config = dict(
    tie_embeddings=False,
    parallel_block=False,
    init='uniform',
    init_std_o=0.0,
    optimizer='adamw',
    beta2=0.99,
    final_lr_fraction=0.0,
)
Below are experts of layer 5 (counted from 0) of a mixture-of-experts language model. Rows are named router (the router's row for the expert), gate (a neuron's input weights, with its number), up (a neuron's input weights, with its number), down (a neuron's output weights, with its number) and show model dimensions 0-255. Each number is 500 + 50 x the weight over its row's rms, rounded and kept within 0 to 999. Numbers have three digits each.
After each expert's rows: a language model's description of what the expert responds to; "comes before" lists some tokens at least twice as common just after its tokens as in all text. This comes from a sample of Wikipedia text that the model never trained on. Tokens count by the router's weight.

# expert 29
router:630468553503510499521507445535441469512586504466452539568457432485497576432480546504487415540365485437539503411454401510437510496546541509491569432431560473486480591500475577503462439433547505555466495493362589527520497536570536494538568508500496548546460508507481407410509487428389513454527486470516532479399556494486504515439535445395449446421463507550577504480528468398470476528487526467420454574497458443569532512557448452605499545477495397478529561483532455429535509511413482498548487582511457573452478451436466493457459407525461477447506542502552550549485387392564548523560490470543476581484481514428516526413457498492594487495484441447399534437465454559483485455504551486452534494563512493420454506559412483533555551523457484529473482472388497460554519432540491
gate2:563438522468405565531525445400463459517597585506455478472513470550527509514564521533476472490495493560614481580442449476545482539488496565493529537514443486502415513516522481505471474463461470385456586403421547378539501555500409518519525457610500499552608483498488532549477644508513508473513502431604528546419436489474464477488598540471470450515496555477451533587413550503505422456416454518442551491506435508568470547510604496527538417518487506456520476583488495485413431542499510476460553585603508498469547549484511502575519608488531496478462502479541577551476528558524545475447484547522508502596578463491451423540430489448515568442442524582575473532590518542558514572553565450472550417435437466469522431503543504526541553519452393483468504495429562497514462496593549
up2:505458468451512455528487479450433450511547456554439570475471437528571450479469528516482460522571455494585460531394471515446549514425521613482537544500509499429478478500460430440459449477448491538488524430436575436530449588548472569435467348594532447568496560491515448468546683563475512510433535433538417492395539548554468529478542537468458508474449538483500625580447502483504426498467510506473568466474432538520519535445585432562504477484523558495584422501515453449457505529525488482440572534574498427429548538485503544508558565410566503426468478531490560509484516515477602460495543460498427531589556433503481412533371533452494488503450488536590470513519456504541465523495529535367568457440519528501471492507482500530399508429476425458428500440448518549534568456518473
down2:512527506488555507496439457513518489459427423518518422480554515457616477514545523515456416484419584551478473495427485539528491498575595524496556548527529524454512424468585546552521506525483517430474522495424567465495530465518474522532555523491509426538455488549526506505577477449573523393486583617405606445466486545460469510498533507505488458438535425576525470532472564469538468571559512422496523604459520544486543485555446475471507368555442493458452518593541533574545552561562455576521437570513501471561504498585519528505513430505504465535521543495509480518581518563383523582459504505495466514516461577455588496441462502613461439458592411567428633478632510579543463459484484405577537517508561537581529471445517547453469458474396464492475488480458455493468460472443593
Description: Word-final suffixes, especially plural s, es, ions, ments, ings, ities, as in numerals, schools, Residences, Uprising.
comes before: " of", " and", " in", " were", " are", " was"

# expert 7
router:517569568591449503503602422586438540474528567374506409489502468464495575493446579496495433518463548558411535505466533503519571413483548517485458519437438518466427462532542554555495448453489466624519515486439535526551552543514512523517535473540602567545551464493551486560489426462537534452540462430450423518441510550489563579472457388458562479520539484508555577535519491506520432534512529513455428474442450555490522459524428515451508461457489429540381614503513441420444509476570415437404532514573518461525395437502409551550476427382485417491452480482475538485447393487554479501531583472526513557375484500519439437501489541447511510461525548521489444467502493537508566480461510514476537487628578468498460581539412514469557508514495507528409524531490447546495556448456470
gate2:535530558513436528575493472524484398415495526447436576535488545528462492433491463559493377510459414444488518474536454523432607569430456469504493516522441419497489495486528520522432418485557526474512499462383388647486480447539522453496526446563570571491535453470446436507450520379401558544497417494517518612488504549447572423524460498446523477594496511544403450507485432518551514556485521422444471479447474558533464589412444488509506412563508424433494504549542485465496486543449512433549580430540482498485546451423493549451478498460489576510393539547466487430502468518537489500534511459479484498434465534539468481488424457497463454588551544493428564512497441521481473534482531334452473474501551482409453516605478470485537588494501510432536495584526563429523537431482502
up2:557442538423500508468473427492500438438545432534491467624543522476427499490441519546441415568432574404507516579490447485456528512429545521442544511487571495571624557392454536519455567454506466503452437525491556477524573441485482475548559461498459572472442545455582547524450463439500451518481499509465516506490556460501510475466466522490606562468426508416476552472465466516527486552502453524528499406458436471556527480477511477425484538549561536509439536519574521568460402505493540552573517548534451504564620498507563473540527472531428418451475509475513407460494474546485583488494507541521613583517466483520444532608488647533572456508510501548564533552474573493426464526484378399552546490542450495406542466520471453447478472466517412525495525544479470578355489519469404
down2:533516518449462577575487475441516553474559505607606562536473485571392401441497435576572462544494540442554557502496595480397548594537412462505559420478476438521499544473481505524436431472580543478492579446526481451539448500572533627506556461611520577512569438532427559417484439468532434460539529502436529586431484444388489469458516514460446544550482488470477491542460416428542537407523559593506447388373451466475504500546435353485537557483483489415515511508453557468489474532492462503478499483618414453497510500488505500587484526462481553564473414482511511480511529522518472412509485588482509481543484443539514480527417557435591484519440509462516528541481535472529540443524477424478460476527497520510461516530486540474475408514472481410553554488493506497440489460443524
Description: Ends of common nouns, often closing a noun phrase, such as government, school, mission, offence, and object pronouns him, them, you.
comes before: " of", ".", " in", ",", "ing", "s"

# expert 24
router:456444424514445476485467549572491519476607488560449495494483457573506448598496567438509432545552492511447485560491474503460574543470489506482577518611535421408528431506525414530602485443449483424442391575547380462435426495603593549465487528502496500431622527521488532503460573550510588473433480569453526447475557502444519470529452496431574571514478509504536551516486453582501598499500493538550573507598507542516517575490537459453546504449481496501496510509487476570458518512485457518487549461551573553573539499480512502532564539529550465579540508424482572503578484522538449502519583553558609591617481471519482574505505561502451441504500414529438565523544469457540457512524489464600419517432481485447495481494524434482465572538450463348456514472492441463590482553433511
gate2:465618588508509513513598498570531424461567544554501575517522539470523453490419439434599449560491524576454491499428516520496579456485505463461484421437514508573581419528512487562488597397496481480369510557500522487565437451442516587489533482447529577561548520458423523487599489498492406552469567506463448554470499615519486471544599524566444501381518495543497493472453469502521580518410495477522534429516469454535482632571459570528438549522530488508551492500530501536489483486589490439483517392473519543502513515536476383509504480496541594577554453557488607538441533505479557393481434404517519592460532504461551454525517476524519483449489422551551515532491541543476451495579526489513480434495592482530445491544481442512372430521516561477514561476439532518527461574495457
up2:464462470534590518518588505412515504533552548546543508556507477477454391512453467543537594548522397557496537495455571526531494524519482467528430489485446515617500484371419569555448499485540502521524489559471515488419615523399423558524522591568494531486496506554550479532478437478555458510496511561551460555568462432456456437388382437556530468568470516475456516532506466536504529439550496417603586542473590484538422486511548574552455535560478529478451512459496508485506511498460524435519465593411475521536487524499554556507461464446493501476471401374455440519397463373420415518518534583482480439474445395462640529508554528527496435543564512559511446418538549518577441475573535493540508502538525495500476441480495484505442412469489533498530512558479506523424492463537471
down2:430449518510576538535574506456470472549501539460515550491500382422502465559537521464547488536397442512561431484470619531508522455567472590591509490483465462492459503385491477512483494452590483519429486570485490506483527575481583493568457431465548569547538532591557592558576488528454453492417485555532347410449548424460442578462508405524552551516567443437487497530607488463542532453409541391472482535474506476511440498506575581498465464446529521437516549509454441524440389446471552515538509489471542555386456481492468442504519512486452541478558573454538497550626458499451508469490530559565484523440490536551523564490524488412531429444541487511530619442491487439554453586585514461462470418437489521398434516513472527512474491544461455516452490501519546467545458486456526
Description: Newlines after sentences and section headings, plus == and === heading markers and table divider rows.
comes before: "\n", "|", "-", "The", "==", "==="

# expert 19
router:490488412521545539483464432521524499457475495428490386514551469509493538433471466502497493510503453596538551405429474395507514503536561454597427499434474528431453505455536479433515540590512477442471407422441511525560488533518548450432446481495446518578417495488560481578476413450550513607506493469525537491536443466459431536509563493510494472558426502540484583436447554590390435521500445519462547516502487577460470557431424505527488449495465473516503501465462498449595490495510427433477535453471549508550416503505458564507564457556523388583559515375538480473469450481564527495569608547484465416413492404481478454478458553589493515497508411572397539534542548499468560607512533483552494529519509518519611467458490495508544449512516328554583444531509543506461518470539545
gate2:612578508557513586500514500502592524461414462444549521491464489425471433585502427474554507563506460492483488451483493482610508470515429543522447523547482535454474517544535586533536469448541448543529515548393484513483419568445493517596460371499517499426476524522511515454538530557506447500593513538392550489565542497514432461457564438577470484462455546473561516521485472509487595522515494516496517443547444388437440489557461575522449513436522387475460527448525454522467400547466370463528520503498317579482471539565542498535524418562579478507480449509481440539446420512495499457489509522488535467482522474580459452466486507551504391467429515545507540568576601573471436528452645525412456515563536486539486495526497505536539500523505482483569438451384518551514531512555536
up2:321467530437465476571477535469450466500589487518454454456542449610520556480460580561419609508474524466474502611560483489426412516484559585547498468505415484541490566487417469566463520515438560522434453474549476525534559472590546538475476587388519433614577470503443484513455463462497598507422415508526409498486507511435525521508467512438530564454518487592470429531491524484568493439551486493549482513545558552475592453479558493516533488453474502476509473573470510437475556511469602500412490517439588503525559425536495542449527553499457606518499561524410588467564551501506506451495505463475383507548465468436518553469549525458572586572579577499525552502534418480488525506474517484507499523396449483449509562438474492479493436503487566533484516527535535474418608535516438
down2:494506631501534444517492567494499472537434449486591498540494575442466444524509524516469397486516420527562553488523469503525461505560524466497512454484463463465450543488412526550578484393491505626559566458460515558564526520545465663442530444475574553552565460524472590461512453548409611403480579481529589485489464500521508479545457481559499499501501522365512457609538439479474472466422467501530423579591453441500478529505565536509590469549566432505504587469473535467523463562463486532496548541429496423488453426454475513466509476409465483517471465483509562506528406513534530473451482574518545580441510447450463484491498484403494460506337563499543535509432479440493439559524538594487462439507538539505507506453540417541494424500446496449366569533448493509477526490467545
Description: Prepositions following verbs or nouns, such as of, in, to, into, for, between, as in put into service, absorbed into.
comes before: " the", " a", " his", " be", " an", " their"

# expert 3
router:557458446477496474459522458553531545518474497455488517528543486548493507560492527472408461479431504686475419417485525491561484550389504545453467530472562476458479454467517477395419501488555500438461565502630520485427534467496434491518441516481384557530528511541516448477459504465624448555446409427523524417513414486518335490494431501442477565563385483463576538441525480420460533469457461530474516492572450458510440490542475520548478469402497421521509458498459441541505560395553397445506470511422452441446485473494483509440501389465489526516472489480640515403508498449486392486452462506492533534482482514476484517528443557539463521440545470410411498414490478516455491594525497493494490525560523451494451526449453479474488535448420416523541447569455540575487535460522496
gate2:460523488545479594518539544519488458495467514515493543506544456548486590553487533591438517441461547520462575401462506513528532575514504537587474481464569391503454560415532498513456530489482407453477503408396441434560482517531547500558346468488476432565529545464441530538474542490472525559432506449505345437432567501508514547548517492438482449615449505552429493594477477507537470404473441519435509442533433484499434552466497496505603517502541457432505439471580435483502525455490514529456544630541576550514516455641505472516497496535505483523382444480505511555491539439353528519484551490509435534573560484511489525497425445528453540457423458552504557587567489552521498515516465434562545504519463492449422456493484571567427498513398415498480529471414509489546494455515540
up2:495554487551433598482494557559470524461505547502499573470546459519538592566464484556506505474454511500470484462458500536556462598446482541582499544423518376409546602402499514428372539542489386507477468430452447476581430511566518453503412467484477511594580459446481433547493501488553553524431503502549422466472534534437460522598483431456477463544447487593387516542538549461565464451458447462473450445514464540435441503501524440478593435518469510482457471515556484454500516488469613479495600611471495522563490476560485437506465482538474507499384493483554510529466527416349507551451520449493449520559523431504516548557495452535489517547488502509446572553527499562520444528549407404562492469487419480470420401525523512563486509525421455434437471482465485434519538436462539
down2:571476523535569414418449496507493433530419434480550454476601556453512491474530481451473476570534444478440476364509568509529457384413535519467548500485440586516535475537364488446554568431440560446480478522551520483530562474525498427532474472493488465488578482477589434461515518556493508544547434542545518472488498480562526421431482477424469566484463559517479484522467474504575515568526516537546485572526535465549563576455465507606441474534518523564572496475475545507527500511477491594505474473477433480490455644548551488397399543556442454562500443487540448459567503576533421509549593502490580472453564440436537603479519527430488503387529498471412515486563558467522438518483470482482535512539552570569511521581478507449481465456520501587577459488545645554467536473596464
Description: Common function words joining clauses in narrative prose, mostly and, plus was, has, which, but, by, often after a name or comma.
comes before: " the", " a", " was", " he", " his", " been"

# expert 1
router:531421544524539463580403524537440476530446511442455457484545473497456432516562608553459467533500447510399440502557529491491519495530563416473612515450561516502549567458477510405512615467496547541459395528546551511480541436506489392484516555561528586477501517531513480512511533396504601585436482520457484504439453523483534487533529498593560456498445458490532509483565427497506486601487508441476487489508473469549514558517510492432513466518601436482582511538506407564483446416463463470489513458507504521571504501539446480397472517550392556523528475465444434466454490553468556473536472503475522348458386504494460499536467465471440517451533487488393508561572505487378548493452527594556465588457474470454539468450588491516538455511616461633485523533489636541535484554537486
gate2:493480460463533431445496459489454451504568435478460428472428502494515487463562530515417432328487445413473493565484487545425549460510462580495551548477501497489499529528404465455484560582522443537538512587542515493532552514430567460528519495507597512491481490506493526410537581502559519528487565592545480461488515562463474484514495482527468574363399515459549469507499562404398462498470529565564468512564526492472517548479410578459457510380587482554511367521452506552566534468554477580586518576570557495503612488517547473501458470551451429490474489526557545452508380507592434518561521546535532482420450528365518579481499559474475475429471521525511430463536519457506542501560441552421552479439531429446473537503507440623541493525518509496453454476452521486469490550460430
up2:531543471536532529466547517534498411492538492467417512450496551497455502410544482525529428460462556510425488518515515467450529530521482526483481506497499481463562568563549567511464616501567426449445472404563533520499599458428479457469570487525567595482458436501464561421533521515572515520558501485485528444431483652514468453485507520492547497409540465567513495521510532583405491420455507513536552434563488533472488479444436530511369459440519461525475498520477512552517581488563407465518630505550477540440488435523557509457433506530514430559468416495576583488540487419547461590482438499462490441394431517478494592435501542512414528509592431489585473473485453452523526474566472508498472544538561456399413512473597400476509446540629515534564582577484511455469400492558491
down2:459474575477550484524545577517622440466560493570494464468538472526507494457527444478472516415505524468532583493505489510447475422533520495585489527437494549504516478439534522495549416441455507477541415468467578478534464523499515548515505555487446425527642574506485479486496447530462489506513580546535500507522448471555490413482412548524447482470570487550449465510491550613474578475533452531497519558434483478478590505545408454538652539413526497466437452483428550480577445427516398469603558499477485465505514593489462367512497556489578511499508477469512521538526351522444549514502506547465441607478456524555468406513515533532442442585495534494559447508495553461490528658513463469520491546533441447531581557517491610450456432440475448522500391626540490426488532479495505
Description: Commas fused to word-final pieces, plus parentheses and semicolons, in lists, names and numbers, such as ers, | e, | 202(5), | (born.
comes before: " and", " the", " which", " but", " he", " a"